Experts of a small language model: 8 layers.
Below are experts of layer 3 (counted from 0) of a mixture-of-experts language model. Rows are named router (the router's row for the expert), down (a neuron's output weights, with its number) and show model dimensions 112-223. Each number is 500 + 50 x the weight over its row's rms, rounded and kept within 0 to 999. Numbers have three digits each.
After each expert's rows: a language model's description of what the expert responds to. This comes from a sample of Wikipedia text that the model never trained on.

# expert 3
router:417428423480513456543545525451428499498456563470591504560547554490412563524473489484463513473562496409534448435565452413415580500457525453521393447445508559487486408460513463526498495512522552514569466413450549553457463408494577551507486513427459505509507510506482601418563469592465525480442515515480484529552568536447479500561499467508
down0:458473463466450505511538515438392510487541436521517537466529515474478457563364509490503502574475519558431527497451420419468443508558489470539443459464550507592543685544447550531461430466536467455442496545508481466473557461545486446465524493494520486491466519433481473496547469512426567381415550555532510523514526472527489484574548487555
down1:496484514462462488464463522424500420558498464388492381403514416487429455489548530510443388443527439486574471541503357464415488571485501483480528512420549569505428462470513500426500441522485453410511583438534473434500480539527553462471523499466430452565525442571497500472479494541544468420451515510413486526474496469420489480551549472415
down2:509459478496525461491521428582385489420541495461477434392574564445412524586541463502480550457565516475516543503519500445406517552461523466440513524469460440497603490445398544506477440551508505412411490553445531474480594563576351474549417464410519499502501490521528520479548489473554482501507447532359552598503539515463452421524436494600
down3:510533529506512534513481533447543599481540392530470529502557503531420364584557529438552443585500514493502522470541641461562542617497527522438406465553504509492480563378397442499371463503537520428478481495510474542487412462457504593505491488470576471496497493446507647554588487507487534514475494455563486577486429464521473585492507495534
down4:523466530488514416446555508465404460514514592576540565450469527427507426480549588593443459463527525435517499450545421416551457573542525500520516524502551470583520438379591442423438494523520530435590591534542505541476436454484502523524515406457563408499392469494496486461473511534499564453449498592556506473439502513383466486568514461608
down5:507499514457453422501602535546483510472552539518524552408615564505531458519509568476431498539552482493471518502517475468380492490341532554477444489502460528568533538400525508501502518536562554516524599511451458556506439534591423555560426431453509494513468453563541476427472477500560536520473504490498541499507486491505460576425485478495
down6:446472553409492447545519438539439566398538524487456557443533508479437450482526513497500395477598462494467441521476522464466459558406533576527473455473485481548474504457473477439517530436533492426496502472517588444562477571535457520553481538473423504484476451525554439488483581590567520443505499507489491552471547488459436445531498482560
down7:502518528442429414659546588525495526502462520501470492441518548493493516540496436452549550480552509495553513446386469441494587473486548456507344577482457555515444489557414465525457516489484506489517555507560588516436420468548401531557430482481463450515433431504409357537464462549481546463445537515389487571479438507544478510476469537532
down8:502475532482477449457586522527517527499530453564508482444547454433475556467535496495527508583554508482574534475487527514516615527455482457556453469558545435507548569390538460602480445476443547457494426404520545405474461479432451479479521455483580520508512523485544508523472539496502512511551481464469557594479474385473468537483545594596
down9:508476489473487518541483513408455535490418490453478540459557535479510476544463490487472621563466427399520478511443556551532437589498543491478510530492461552649485546516452495431438468449532578503485639497521621481498526469537470553431608478553495476483421528567567559532561445432503507507452529472406429477497445456498634537485546527524
down10:467438377468477456438507494550443529457509599518559559382539506393486524557542569504472489543544467582488486392557476451420437566500462487591523467388570474491515476397588568515521516536515612449577632456398439519511508504485553565518488443482514437462484545565474566460524504465427535465505549474498573605580408448488576462545464496504
down11:513566511568586566546491506516389492507458452456411653540541524469487467413457523564483559483505480446560475482414540538496550491507575485499514516510497529481465434609418434373580522500581548618515563500574540475475502450436652448508449463410482549494529492617494527520474531437537606468529539414471481522489536517492508486512543475455
down12:476461574521472495530548513448463562511530502539443427555559511426433420506458566541379598454494478613493617474490532529517523501526490584554564427468401480532476491436541453459479589522565502480548578545486477418521561649452391508488485519502410439598496585482577502488520532437501502553567630511416500573552571538442516540514477438464
down13:488418457510422468434539526467639488415473545504530432453562575422457477515581474471526600570498473509520417473485516419455497620381536493558519479489463526536508610506476579547423435510440565417645537425485576475494494481548503520554493492410489416424529457512528563474461526448479515464452567402453498504496477362496515504526467515500
It responds to: Table header nouns. Role and category nouns naming people or things, often table column headers after a pipe, such as Ship, Title, Minister, crew, director.

# expert 1
router:468432389450451457480501524560532490485510550454599483489559528495446576513459529487464551484518479439506494428602453432468593529508560512568363483413479569476455365446479568517498474511484566483560438435478496546474460479534555459523485512436474454546496439511511564429567432569506512529474441545415501495524538548454499450530518487526
down0:451605468505404491499554564399436476505447594516431454523478531539476416512470544478527533461520427499452471538415539443475508537306557456490531517487471509448496572492595536516517586554439499473596499480535507595524388524555495494506515570419417533541408466478393460491487487606493490462363520519488441475447525534410594575559533576563
down1:482492493529547469565461528501462418478444528502402503539475499545531459525446496469450506601537463427561509522506557479399465494489588467448556516534480604468467421430448403513518525531466597452548558522547595473485519487362449531459467517504485462539579402564552397499546550549592566456471493486529479539407505556546544526535587554461
down2:575486521558588520394524477442491545515549499523465420490501492423434523581410572438549505549519547484570531529520518418635424486479477467526567471496513468514493552487464537573479418579459429438493523426468399522498427546480434453518414511521540501553502515522544578566529522456514456582454591402432589456474508494511516505444483517510
down3:535499470514483479517466438499571495509418533572516459405559517469487543549455552462615560466486432641520589491375535549512493506443471518452472497527552514472425568484585482551583538563386368461461506499519454558547536429521478446505524470475427516520491527508451418454546498513524442439505517505516514504550543503429549552541527501496
down4:475495430479521591524438620552527493546522521438498431474453502567517513580607492459487550511489381443526546558503419500521490564481487571653550431420570446457418489486513518529573466480484469389524557517479522545506495449453627489597469541495466522537432466530546548461586483507489457551500446570526481504493497515392432484515380569482
down5:543468420425445428564471496431497559530517444439512508457443517514520456534515480584499484452497513472539529524477493479532458478518623538500490634477493530519386493440552419506484522579462483375499480497560411523463429581464511532432534509457495421554583434454511539475545533561489591514430431525455486444437490508507503488482503425490
down6:539464472593635611421508548390511467513501588443512533494497515497402517539488531516612457437468438462490509447572419526501556529462471486538431549467517339413527436467488470501499517495466547493552473472470499453463517485432626542541574379459567480457452491481518560429573440483491443518520515496504636508606488584506504476486532499502
down7:500463443431446473517460559434428483451531572575554455440478460546509465436423470456499533438550548573470471587514411504462440510459538518471546551447389480528495575425467489432476447549567496478496432496370488484554464616546554561540462554543544475458461543458488551553419563491479404540547506387489476447448589482475514524593525554583
down8:489567533516453574488547481509428492530450521522490559469599564470521484440463486520539582413611465547604478454534547515448499499392529505467508531511452522508489537519438393461499448508546448565492510576519548492545468444491475463526481516514450593476547478522497491548414474441487495453480485460449524520528499494533533614491581521483
down9:533476540497546568462563421503585515512516408511446482507473431494512547483520460465452529432517565442550520523417513536586531566529543479544491523511482473510425551512564601467515417429497361460506520503470526536526451523608597506542511577536559460472562508458554516463548557455372474488489356518400447468555555498511547516556410453565
down10:494505538517457549463527492575463519569464456444451516545570449437491571468473447576481525482571549492526622464536515572482660504516499451449461422553482513474481456425566419614416591447416442575463448473469453524538531512485501508484453561598502498516588573478502492471513511514420530510574458551538598627444495502436476491512412559434
down11:506471465542463508518495562600435522412421472486386487570472553659400610476562577539529489480454516456432592475516441450529521462564438432478563543528509425507441483502502579527521581518447502561479429466479376516461548456476510548435501398505481557421469483534395493526478573571452638505480509517533587514514596501456558503482569589537
down12:459539489509497480517388491512519463551566486497523503612500454551514491478472541460486476532467443563475557510482555562504535457569463418527563460425380546409421558509565513542459480560497427457450516485506432502584419494492537553440510507571547473436542483476569542470506470474562433515564511419529548537519532509537515549479490597521
down13:520437437500437449508519582544544438521472539486521482508442499542490491572543350574500488510538554492485612481439540435521565551451497504476535427538507490499545542453444550505460587531502461516462579482511421405529501536557509437602418438463535436437488500453512505569539531576493561531505567490478548495454465525442482471579478479376
It responds to: Table header words. Column-header words at the start of wiki table rows, such as Athlete, Player, Loss, Title, Party; also section words like Personnel.

# expert 21
router:469469503431403504543475504493527441467489525378457480477533484463456533582439459397384476582550535512523491478531501420465615568428525429492524509502565571487506511440514528559507467538504624455545438439492519556461517467514535439499512570471550488557523502490512528460547412512409529437498442522442448554527550505446507426517476492548
down0:522523487478548504500465524465562474567539504496453475425489514389453508576395560364500515455434523475512480507409422484493498381504519534517485584455554460600478493575567518554543490406480437517490468522511477578471463591550483485434487406414466487493516521564499513523506489558493446495426575565580428479492555510457478510467545415432
down1:537505513559496520588570554497505522486490436606462467561508477514475620573485493470503527447508455472537538445460398365526539517513497508512494416490407456500548544466508460454503526451480581657527538504545446574428505470506488561510602569484456493488577517467510476427543527604500502493483447500453506528465488556498462521498501484522
down2:510475460500526438616539489500514467550509510451464600499473496456463549532365507383468538492445421420534507521438504454502490459478544511503596566523502478511528487469534496521461461510481535529469612526516427545495576467519559487476529477489516466515589581564615517532510454473569502566490527515445489504573554448421469473631521453487
down3:446486467529555591464514510513515491549446507451516501485522540594367564572440525557497514445482535548550409478438451420513409471415472512470487392518430435456479523533411523550508421407429543489493539483532502531533479430671488455532557504469526549462485498488486476544478458406536488567542518556507519516508475469402509478433588482437
down4:471479487588517482489524451566512479552599551410391683438444605486455364497450555418471536533467483546545510566523495564520546425523508501486508517464455526539420508561475473495441475505513415540490466508530470497537425513412533536474446489529477499505435544544560464505542479504529549578463551513536473497481494519447481564572508485557
down5:464484462464460483524497428485493488489501451469433475489516520517481524605511444495461505500477504488546510538417537374504514346427465444441503570547504506505514541465541441525528504496478532657482476497531521495560546511518465482484459487453550484587590430509451502571477521443534507503474520557514497499459518514409457505482500511500
down6:461495443602515516558540469483493401477462568515503551464551583516472489527486481598544492500527476449482516449455493393489527448543488571471439421511626520538468454553521445485549519491544475418497529524474600546520495465516458444507538516552451395404534461534485495409449462454538489494562488483503462490469457474486472489428517487487
down7:489475475433452497492518472526485522438511471527454414515507534473488549614506493572456495490479501474551463543492533366482461347496474456490488468524468498484532535460510462475446464507429516701464492488486511474575519518527522534499464512507567477621543452481439531579517558450521492539505481508510467526459510478436496538476533502576
down8:591458544459513510496506515425522533522556535379491453515407633470426527541523539394472483524509477494520575558429537442507497514550510526485466516521461517487513499482558497540473571521520506474579532547478438468523449511527582441460431471421520415481410482512448550569536530452411467500501511493561483504592561494456491498533601404414
down9:485479422455528491475555503499501464530473501401484553462522505597572493523442534385451554539522392458518502471471543401540486487532460479473592545555504412481446523410471474448507513478508514490440485496555623550465451436532491516470527514523530468501516526536463454524519526488455599503530449491500486557506436483455438461576385509526
down10:539519484474537536561582599497455575471517530570520524415447561477457428486503595535508540494463498485534526513506576505443497517462524555421528464442479516508482485544518496558470525428482454441541596402475412463452462571479448504496573525493535449506467449522453484439429573545587498477500568499530485549497528417467554519415585522547
down11:546559536475588475555560362443444555524464509508515488532568507569543456520462593495491420454384499519488535466495496520450500492451469480500477520537422515591508493593562497555452520537512412533457528451489553543555414457495527463512456402549469521506529501498496527523559563465607553493499510628539504588513511518544466538574486529499
down12:471466450524482454429472552558515493538447488348401582530502524486497527447498468521520417520539517429492372519392493412583528543523492461498467539523543458458498476415533500475536548571463569452509500560495523522522587525469497415562504489517544555559449535466408542574552410457503426487441506483486534426571494466576442499468530482399
down13:517495414426466496530485516506472561463481525485496518509485502481517531562543495534527523426483481502517505520517519407518478424517517491529477463510397475462505509517528496474526478521434567602529465530469531477565480481508503520517474554576482479542549448461446525528501526518503472548493460465438446507506517488509514612467508458577
It responds to: Sentence-final periods. Full stops, often fused to a word ending such as s., es., )., that close a prose sentence before a new sentence or paragraph.

# expert 18
router:471460409490446490577524571588489530504523578446553531555536567496452593484437489490463573462524466486519451470535489474518597477467558499533398453406548551456522430438404505565522496512500533509579464449417548555444473473507542487549480563407516506503493512481457526414527445623469494470451532525442451580531561518474440450540535489516
down0:466439522416429473552489445462443510464427547501453519431569545534520461473483467480531522503418463461507453396542398409452485512412519543587508467477496445614422467526448450501590445572439466479526553523553496480509563486518407505486458478486459563518442479477465512582564452543487504483502533475529485542447458566440540587460589494488
down1:524549592545485472516440524508480498409541476560500399519471425633555468448498523472549461594476535465447572504525462578562541445550472501481460523523592578634404480560492437529464420481529492554484490480481522507534463535498408476508426538505559567573475461533506542467535483522529391444555455530567502483562438531569464421526535495530
down2:620398497544524388476485503435494496601408499553501480419546533458470553517539495524520501478514445389483584514463410410493452563445453544514497441500526549488564548375482521530444520519473503494493468580495442581482513518420552438493490400507590477508496516531518492495492455532522491553513467554514516647477433467437505487568511482458
down3:429533471571577594407505541474538568526566510441516527471598423488461440530469449447590433534520494511551525494563528495478410543411429528524444516576478444471541569605497502468512508484547495420502437541546473497491469424512568416502513460437579452630554473500491508606509494561477518569545490530437504555607449410462521454534517518467
down4:549481471443462517416438447457556486590475555579435487520545561400585480477513551451564440471512512460424518565563365428477493498445445467542565488450497415545518509485561570520475509486482563515445511488545392448493488474522547544491563423454557408415436448628490583435550488476502480527445564443471463468511490458398547564530488431435
down5:582457490461572507512461476469536495430465533426571452497572582491553415546453468450571530476464407552481427481437470574461517562425497569644545461475543497408459478507576427572510412494524487443575539477442482439466511556515565511556462537510457430437462460507506518418533544510578509556574494523545591525510531539537520598528510431563
down6:448443464462500566455533529363513569598560429440519499482540453459403470448483519424507478497572458457460510466476530444445422555411454571412384478478442477405480547500543518447514485521486490447523486506431532587460474451553462506483512427541571421609545497489476499464564492486543466529554498529536505636510464524483509483466472537547
down7:519486590476497489520408545509539481542559427487459494396582447516529504454501503560478446523486539551515473411527425452516420465453481537494571534474562503531543476489558573522431468625507452521407424473457541517532490471520434485393481439456565495508395454599517491504531455529522477393492459579485463541444472586419570410527373429526
down8:528463411572561521506442457474552497500453498474478458498541477484604423509568484572548471455493491523477567492518452433528454550606555495586578551540548516454544525413489489487392462521552469452483497512536520439454612496529437438485494471568529378451581472522518538537513420467521476434498445480515479448493534537505559496497504517524
down9:479537497445428511475448485450524596502524467427578537518488498525454423416540435450529555504514395416394527495457438440575500506490418589542446530589442423435502513451518365563418593495406559571541446545462518526561432472510445516509608514520447457510617483507485504531435393551468521478569480502494633519559500487495446468525467454508
down10:502431596527433504525505516558444592495465511555478477500574470475490502442436460519510445547478519553509469377482612516464443563543431497417543414494477484570551566430536549548513598548512488482436443458493485531506521493555460484460585456447560546492435468457471417471521522462516509615508521550504513586473397446407532539520454458510
down11:512537529402455470540514513558623501431512494541409504461498427551472453478450456477404535496527514409590534536462476509500513540503576523478499536525520508490463578626452493435443446506509602353487531486521579491478514437523478543554532533429598463460519469512511450535487409466531489416497545536421474402447501512508547543514543486588
down12:460561390503437434522514490519526493506467468484470483470534450477456551455517547517511511557529532536552541533452504446507457528404454502598544560510524498521564475495586496435435469513497533430463510519471488470578483454558505492490472514453453498499447562539450463542486503499467510506531476492458552504436522503568501513633479485462
down13:377498423491453518477503510507575484477597622481552473451519572399439400511466551429455610601475482517515475430503486470505422572432524475548537473519387555468460512462637538489456404435417489412458556400474544553519445477545476462555548479330558510536445467496530491492494536518500488582494455502559445562517538450433579595612403428497
It responds to: Institution and team names. Words naming schools, universities, teams and regions, often inside sports tables, such as University, Academy, South Florida, Big East, Jacksonville.

# expert 26
router:422400495422431468532482485476558435512415515431506496495523500480387486527461502337461601511471510526508555471495458434540529539452514435409539464454566501556469477386574489556472491528467573372529437438522502553478472521509466526467467555476521440531557446473522591468527461514478510471466487552466500506525555526477543415527532467530
down0:434525505523522504560529419588418494460576570470482460564487559484471552438463524520455435430446434480514473480539578531461553430469457594547485466507463479439594515542470434503484468550476483556421509564565436549513551447486453444535481597584405500565497575531462516502539554477452487575494500505409543505553475569466483497498450454480
down1:511552575494496520480453563513488465530473553427474478484515466516559516523503567422485526468489419569526565566450496537544549495549546471472467555535403560566461510565507482427512592479514516502408484498503518492487557524509497485541561500511541543527509484518467544460460451491407473473482504473495456482512468471440499527585476555507
down2:508530402489489528484500490508452573521466508373516581532446473591516553642522478509469547514481484503456575441494469541594476415545538567482377643456543515451462473499516457452636477426495445556511468537491529477427508412496474491565563516510487432509394521449500528536540559529554482469549497569571479492505518546538495413636534513440
down3:543551517460456472489517423449495500519539522495477565475459500488535455528541492478499480542534420532462501581476585458552522530478538475439551599554452484553433457428555479556576608480503504394477549456512516526559437443554457412494563411451576521480465508366478551565538480487443551498450488402524518495562590475483461556560545515339
down4:501491429473586479508448454472586505514495495560477485570524415423561490554446578445510548513544490473485437515571569482519590530549472433555609491518455504487445554501523493460518444491453548485509529465469545532501561443519575404514526461503415532450405476351466431492458497422523488544446445528551500497533522578498502579502579525471
down5:456512488509512533582464522537501561478457533549503447496473531533455427486484441595553527561495472447536479475415567445478382524511473534500515565518468558503558440460451521555514523470508553545557557568503481490473529473518563610529406562472596380491389636476483520508502473544451591528524495474521478564487373406524547473466419458448
down6:430470520539432532505530490574486483548545591555551545523470611493485508483478477412514468491515472560463587455579543497505447526527510471541510536525546471498498518565525499575500531473478532463517378541475477381509530491550468490603585482465551548467465486533488468441470542448470445526426509444482486524537453409433620514512405542455
down7:491499523480372410527600548461465491506509457511561476479529443556501533561465435444568418523509539595475530466489502477594520499484481440476538503515483582516480418513531569579590512531552493482455466556360519474484620545493460519534564473477612456504503493479484470509487464426456537454503519525419593436526585474498537446411453565441
down8:616618581527476532452521590368432599388472534521546449505576515542461460555505495512420520450463464553426519483491410576477496528517498485529456487495487617442476561404484495615450507558555489376476429424488527505581499482464622540580487508515581547458513539511485468490497571535511466483585488499615479467461472543465493447565529551428
down9:586485467436556538463420461479519440520606505444545571530482491468539578531441554493525394495483477434498456419524438542580630546497500560551498541517519477448459483457466529496458527539467469542541533530460490487495496476520444602545501495533541503499414470464497552437515414507415532460466472618517492489505540568555452473429473502557
down10:466541496440455485518521497473533434413496509487512457451463479466484556512398490541468531478570540496555504509426461512463472482564501478546520538529432448533439362413533531561558498445492501419567569512562499540432572554449523492553538428537584477541581507552530538483495536532563396420543425497523469575553434393515471558445579579548
down11:566454529423521586566514476526537489451520490552482526418548507518491522500489467452413523427515489508434595481528452506420557462501489512534552609490427526493568509529464567431569526463457515548377549520488457513405444472524490560466561574577455449455409462449429473464526437533461425596612517492455579611582503515548567500432418529526
down12:459528570519539461478474485476467499478380552515495567547501474458540395458428488428505559525505434456496472470482519506486643638460511446504536576475506442588476527475459539535543583492523479453580512440523569513513448485491496508461530513438463496564426525463495350544472471539552511451511435499463467553595463546582430573593436477390
down13:539513440491498522545505483455512532436472481318543598500475494489578499607558491477498486510469510486466521483434443471570458447504514529470436661534584482488484526455495481461585526440559509538519449508573561518470511472570489485501567475458461399532468485466488471494485475500506521499554460538531504555506420454536412448606582580481
It responds to: Clause-ending punctuation. Sentence- and clause-ending punctuation, often fused to the word: periods, colons before quotes, semicolons, question marks, table bars.

# expert 27
router:520453430391437472505454592419483445464457524395592467505496543531479585582457544432465594541471383502547488495480492422506533530501525478493456489407536531432547543421493550491511455518411518502515461470389591590464458525562497491562516513422580465579490519448551506515527408524432553484487514599468464388524506512455455419573490458570
down0:585577463481532539458491457550466381471571521543579518536405582510547418544380498459564475448551483443503495387531508523456562429490517485492534436549421508435540442425477532503443408446530446460471463515425438490496568570464493610474518483415523531504560491570585578530480524485537453442505496540522410505441485495478475517472518469458
down1:500467494433554499573503474465454546558575463462506504544504400569505414534465515488465584524487420559464612470519455564470510425446549515472486594570482504540521481487545480513518461476453459546495532491541513479478470449467472541487442380514435556416449476516531603497593631550577564507474523423504471496429525551535485510579535535481
down2:485496524467533483465489488463467434510575561492469536530452604544466554512408534417502500483464462499420428544490459456528503537389515516471520441448424464427519457454427501551495488463594519441520457501566496485448574462504554548458492519426483392504462514553466410612494483571534387405522481531479446484486501500487518484489479385450
down3:518556421549443432547432401411526460536404526454505549490450499534537466546506407687573534517484426488582485444585540525532581475483511480472407489548628546508506432499534474487553482519499509484499485484491504467461551498578390450587505477507439539444495534540495524554478484480452514475517442540586444545507456430496470574496456484476
down4:490463554536467439548564484605509452513499604429504573464431546427440520469446472423501481499586530527517486567468542493457477447648543487496551569497552499476512407427532495528562558473550621577543586459460459489467516547420504471467465488545468475473466512474481521484471495479495480474482537489502533550557516476453432532532556383440
down5:540500469406445494400483545494531410570572422443552457522456527539629466501480487441492537531455561488560457585568505550566442398562461580533581542528529455542451427437508505545473395462430448531520501582440600473557401526454536603458532559507431583427562485513556559498611460495523462494573468486454435494509531464538390433607437534533
down6:473600476477592458566490411460430495519552487518462506490474516481559517435497525509567506476457445529593483579463458485490594469530505468558494468465427443483590562558467503404459387509519496494468511468594563539496589465476557426511486471483411492506453471450511434518507511427460450431510613567636400488500450605461539470516560550480
down7:454485535563591508452505500573473508554543524408515496471388521553487502463476455510526520587471497382485485416479513470559469520406506542465490523569464482464503515501450511454465479415595616522508452544449577456465571488580533459470485507462453481477430515495522463497573508578529536548473528479441511478464407515449527498531494428460
down8:437508453566479421561492436464472524477506397498508584480473501499528478453446505491516406406431548371458427581529534495515505502541498496459463415548542507514503526550512441565497542580599498452489497496502556466481501493557399559565496490481481357428438539407463438522428495412521443529468474486501613511469534565537420456544471555505
down9:477534484463521484519462431520489509550497457423416514471539438513509420548529530539530527524568495551464581461573466591520576363424518489487524589550507519511546503464491517503500502444471432571442438518502527540480531431576431471499453442550474625382461493547458615484522575599523531436542488483519502527464482561480506505448424498503
down10:546485570501572515450390499508573491414439471484447467534566584526568472489503470539502523471446507532490507537528381501427521549431489504440599462528454545493442543443548439516440475536526486488392555456532457449523562475568448472457539477568480363501522556558474465555527590491508520537492459608500498575481422494495517520509465556555
down11:504582466533386462470548454523589450565612443506584512634481530431541492627468559540439505469465545415532365498566379549510497475501489501443529488451449445470457583473494466546432456493510467468555487479534503454449461427525481564481516455521547458471545514501506556425576501554473500513507377532463599520504547486553440486465497567498
down12:585569494477511562473556411562562609512525521477476549449475573463435408583466473438482582567428469562574560534465531485528487524525504523505517477483473472435537503454462573455460564474451564484466542522508443466530579515493550477579512476539542472554480489536462511572577511513494461595487472448441462494489474457431553531564514521508
down13:566454441526630457550441469535511510438519564500510487465491580496515543443491474483620464339445529596532477520553525496554515468523524518449562446504558519516549523589512529492433504629576497461515506426496503469496519595469496560598494427527554435409440482544437525499431518449534495526508491543552523534477504579496545437527462444451
It responds to: Periods and header labels. Full stops ending sentences or paragraphs, dots in website addresses like www.gov.za, and infobox or table labels such as Senior, Grade.

# expert 52
router:474444487480500495555553540491502500471521607429541502508517557482380584468493493518419555465624473512504446468527502454443553503439562453519370486451470542522501466471489558471482489491499528473527422472442484556498488460604594486503513511453479478531502516457503574393544412620452498477483520530418463550594562549444462428541497436512
down0:525480499400541557575459561540438495449448588538534493537526606500426539462536576398411556487487471497549486450461491401518554619600468560503526572493456601529524455543529479478544447516424502412476440484489535495484490426496425517590481632531420527451459525533478541521515436515472562464504482580428467575482523526487540580526468427471
down1:540451445595536523516503448487480492560411405520474441506489564535512474500565473560484470559456504488454633487526435445399547462523498501553538478521503524524476491454440494533451458470533539520497459555458445482542432596449462427578423426588471541549557576452450424545437529567445593467492500537492621577474506511533413392431617498405
down2:449500497483469526396424488461514513475456541550550493466442540538563538576579479541512443507526542491529419493641455413421456496607452514418431498510446439525538526512522525591490507405435479530496465369471453575500484481510470473452561492506487487477450512395504427464465479488497502533492477455504575388434518402436469465447417454509
down3:502543478527554489492451513487471384565543419538496512594543531467534478522520482536493458542472407468470464505474434451469524497495421586589492508447460521484507393625465490462477528546439510507507490543596484474525539521480532537544632493438539457459437509537512420518526524443589504594486425541545374432545485511555481519549556504458
down4:521524462372598451460419572477522450523619593460540444618512574475506477462478510456507503304482472507495505523504430564553462519520502519477545494377451475449542463598519471534520499570523414461460550509486451553502471558536538577508523571456521516413469493465529504467497509561515450492529507538432505519528498498583390472528406549448
down5:576419355458455451483440583527509495560495406430559529467482446494493500540520526468391498533473507420571583494519518538484530667567470526540515456602618503446502460469509572534443572426513497376507424482448537417480487540595364462466512543564512517448524419447545504467425547460435515489490454456438542478543487465478527524517425520536
down6:483383363487518528615509495534473447419517463486470373590541492504459572542415510475485566549545523466503503617557493513483468624557510505529545431411481550558472497504513549363542464521512480393600503509470521493477480540552460470497461505604575419544468552462506504530513422497552540513498445460513568458439457545502487515527557498499
down7:439495518487521458435474535444628445540545386491471507564490547532549505599505491522445528438511440433456529526531461455454500499507557506506508457433452449511473498477596509459547535505478591507442508470508472408488495505483524485426467532548477429437513532452528621458522490438536471496463536525444509395447439541487411435489529460498
down8:502487502546544509453498513478512420513447576416489560497511514527430609499532532557558523497459499530507502545543508493574495491555446487555538492482509510545559477520423590518438566593434495587579598509483546485524474494464448441540484435601477401503454561541498468517454465488524450469575483466555492537554541459424559427489398490448
down9:584522500550562491574473506462433467461472638599499509565616555473404491489532472482465517491433439573510461533589479435486493540454522529595499504464543598521524468489488555347487462568542457474464501575521495459420501548447479482528519435642533464432436595512485510541394380433447476509543490481581481551508500577512515515505495476549
down10:496468461481525420576519535480482421533495486457520528464502597417357485611573583455470505532553502438529486476543461463530442527538521447578521526411518584491440485432527503404462522519457540468530472512476534547507515579507518464544553518468538536466528507392423530488376471553486537508551410413522464507510420610610512534503497448498
down11:462479444468515424506553467530518437488449514493533443457401572421504550467492593436465446484512405434497483415460477444531474546538514498471510472432469523538542463466416430483437496525543585521571559524467503544492496433457611586518432522585541457545507498456531563506489511493513426538501499518536470605511415522426551508496574505527
down12:534422541528463549502577535553545570550473465419563448495476523499423445504456491526509597477519467430537468485592527537491455453481497506485481382499498483586518592399511517505566612547569493555508490553425540434490513536478476411424530542489479544458566486366494456467491485521492525528577412595558501542478535553498452438470512468479
down13:512513505485483489465458535534592452442603528519552506604481489475422558581594488483446559470533524527507434457474543479456510540522513459566532487542492621443459509529497469460437521461410507424498504507465495470472493516536521526475541504529543525451479393482531555469502474458512453502456480532386427489510497443518534457407380409562
It responds to: Name starts, the, possessives. The after prepositions, possessive 's endings, and opening pieces of proper names in prose and tennis or sports tables, such as Hern, Canad.

# expert 17
router:404415467504511490519521524560497486483501572439549505509507523519417592480517509520492574431550473520507519435539460423437524490477533512528402456463566562487463459476526585497518479493447508490578423446470580518480543504528536514536480520480456495521502481410471554400514447604479545457453426530451520558502505553449512405512512428589
down0:471440540535440494579514613452465465588492503564477516503466499567582534495489492516574573513539485525476611529501407433505403512571535518476521456483452530411450483475521470631567478586489583524541502489477500508443430502495505519477433456510496523507452421391464462495454461477458527527496507510543415500511555472549475481431519483587
down1:453510527522455498512557509447487484520423432425507523524479479504514474498522504507464467587567524522514374444490529539468493426455484511501490523464542519539452451441430487539553546532529427499518555535587480520494435516437584422446462437590468486492511536392470465447481514512499479470476503526636510542457579528567506433461576495481
down2:502517531489538401496479554547445556533530519388440461552483469505527532523584484434543515414473530466446482474524357515465527453506491506608440512461533522526451531524420563464444508512489489494509430675500568464487522560466481434496409384575593525492582517498527516526396490465432433509463518484496514528461543545500439479517503465498
down3:463591435546431375520516543495442596413532498464484464581485477551479432425447432470490518476443480421556467394478548466511519528454496475546475443484540487561542473461409605488503472504560536413534496554527545568498625418409526498468371521452508529494525449533514484494517450497522489477419508484454448450469496527425560544524492405604
down4:506439484477410551530395535612553520476570469470523537420511472489424413465449543508555520508490429485427486379545564505501465534630531449552611546530450499484529483512547551504529522471437496471477542559517492520525562517454596614459583555484491523495461531416490443444513500423512446537458461537542514540520521562474531397542509539454
down5:525459400519462423464539455511547482469511438400579493563445476497506494544554526586527465552582562418460516475586490450539543574483504523448582475443526518517510468521519491533525415537415457475509539496561484473499437478517499508448399509530481426596563537496364602561537456491431521551511467587483528448558509545523468453477508495564
down6:489541494549478435458632606501453430462457578386537392518499485488518487524481612526512453510584516444496582442488414508504499492521536537495470558476434569530527420471533461531499577446436525485461472541495449507444483516439499499500439510547474412590429522485458551592511512495557488512470483580550482523475560554421449506546551503554
down7:410560507512498562478430416335582532526512490459610513574406476467516470462578579541538515534528502539431387505486547455464442506541442550501474475472540407557541506488478486454538481387465449483503574447495475503553506527490518502484541463522486586391470498478483528516442532535486459520516544474487511468583526446608479508352541399483
down8:488477428528499606531513568489500462516493557512470526559491566536452578526448440530593554533469431505444535469463412473444500547419463523526551456479504500422526601534507425580544505464566493496548503517522523515498484460503558425497634493467500515493561475516510491456502463417492445413426460517482449469495502526481568417538546607365
down9:414476525425458510451517474376441387539483541538473542550437519490511452412540471512442505535596493428462488502506375433528463460414539577463496544545452496593474486513462332446515579575546546527489437577509461506507501511482564507552493467475489519508573532431482458535522527579457482560582493544538456416464489530495436451494511483473
down10:451553444586437543533488527452534580519449511505541464424467394456511480409399619480485528533529504483553581443491497594467491501491461481542561472560505488502391475432512572515441401380474457515446491560515482549449474490562527572456479533456538576540501387487560459506546525521438502511482487467449519534479552488449491525526415414491
down11:422549533519484429501458478463530555476434467570525554558532523493491382529463496526494600499521510452587455418576509467456415455492498481451420431591485445480449515532506479483452458410520554533470554448447534510539551422505502457524437458476552586483494550444459532498483479476454511439494526497489530579501522474498563556502559500601
down12:505446466474351444496588511564486540504480482556523470583438578583528436437480537553532540446491443522535549484382516509460452427496544465496548510486446468457450478615527507476493620533500522578484507583431559480495487538415562576450520512446482535472469496495446423468475548441557517533529496470436369600499469527432532499513468612474
down13:430567463541528542502521447451564445495425493460464460435500494419549538437527557467519559505406505434510492494475506468518536555514503534499433462487440413512491471485533500440614470546483456459404581443537472535563564516471511518505504511501629519501495509542510485566570536505444437505418506472476581488566439437471553589554408472513
It responds to: Party names in tables. Party names such as Labour, Conservative, Republican in election result table rows, plus other table cell words.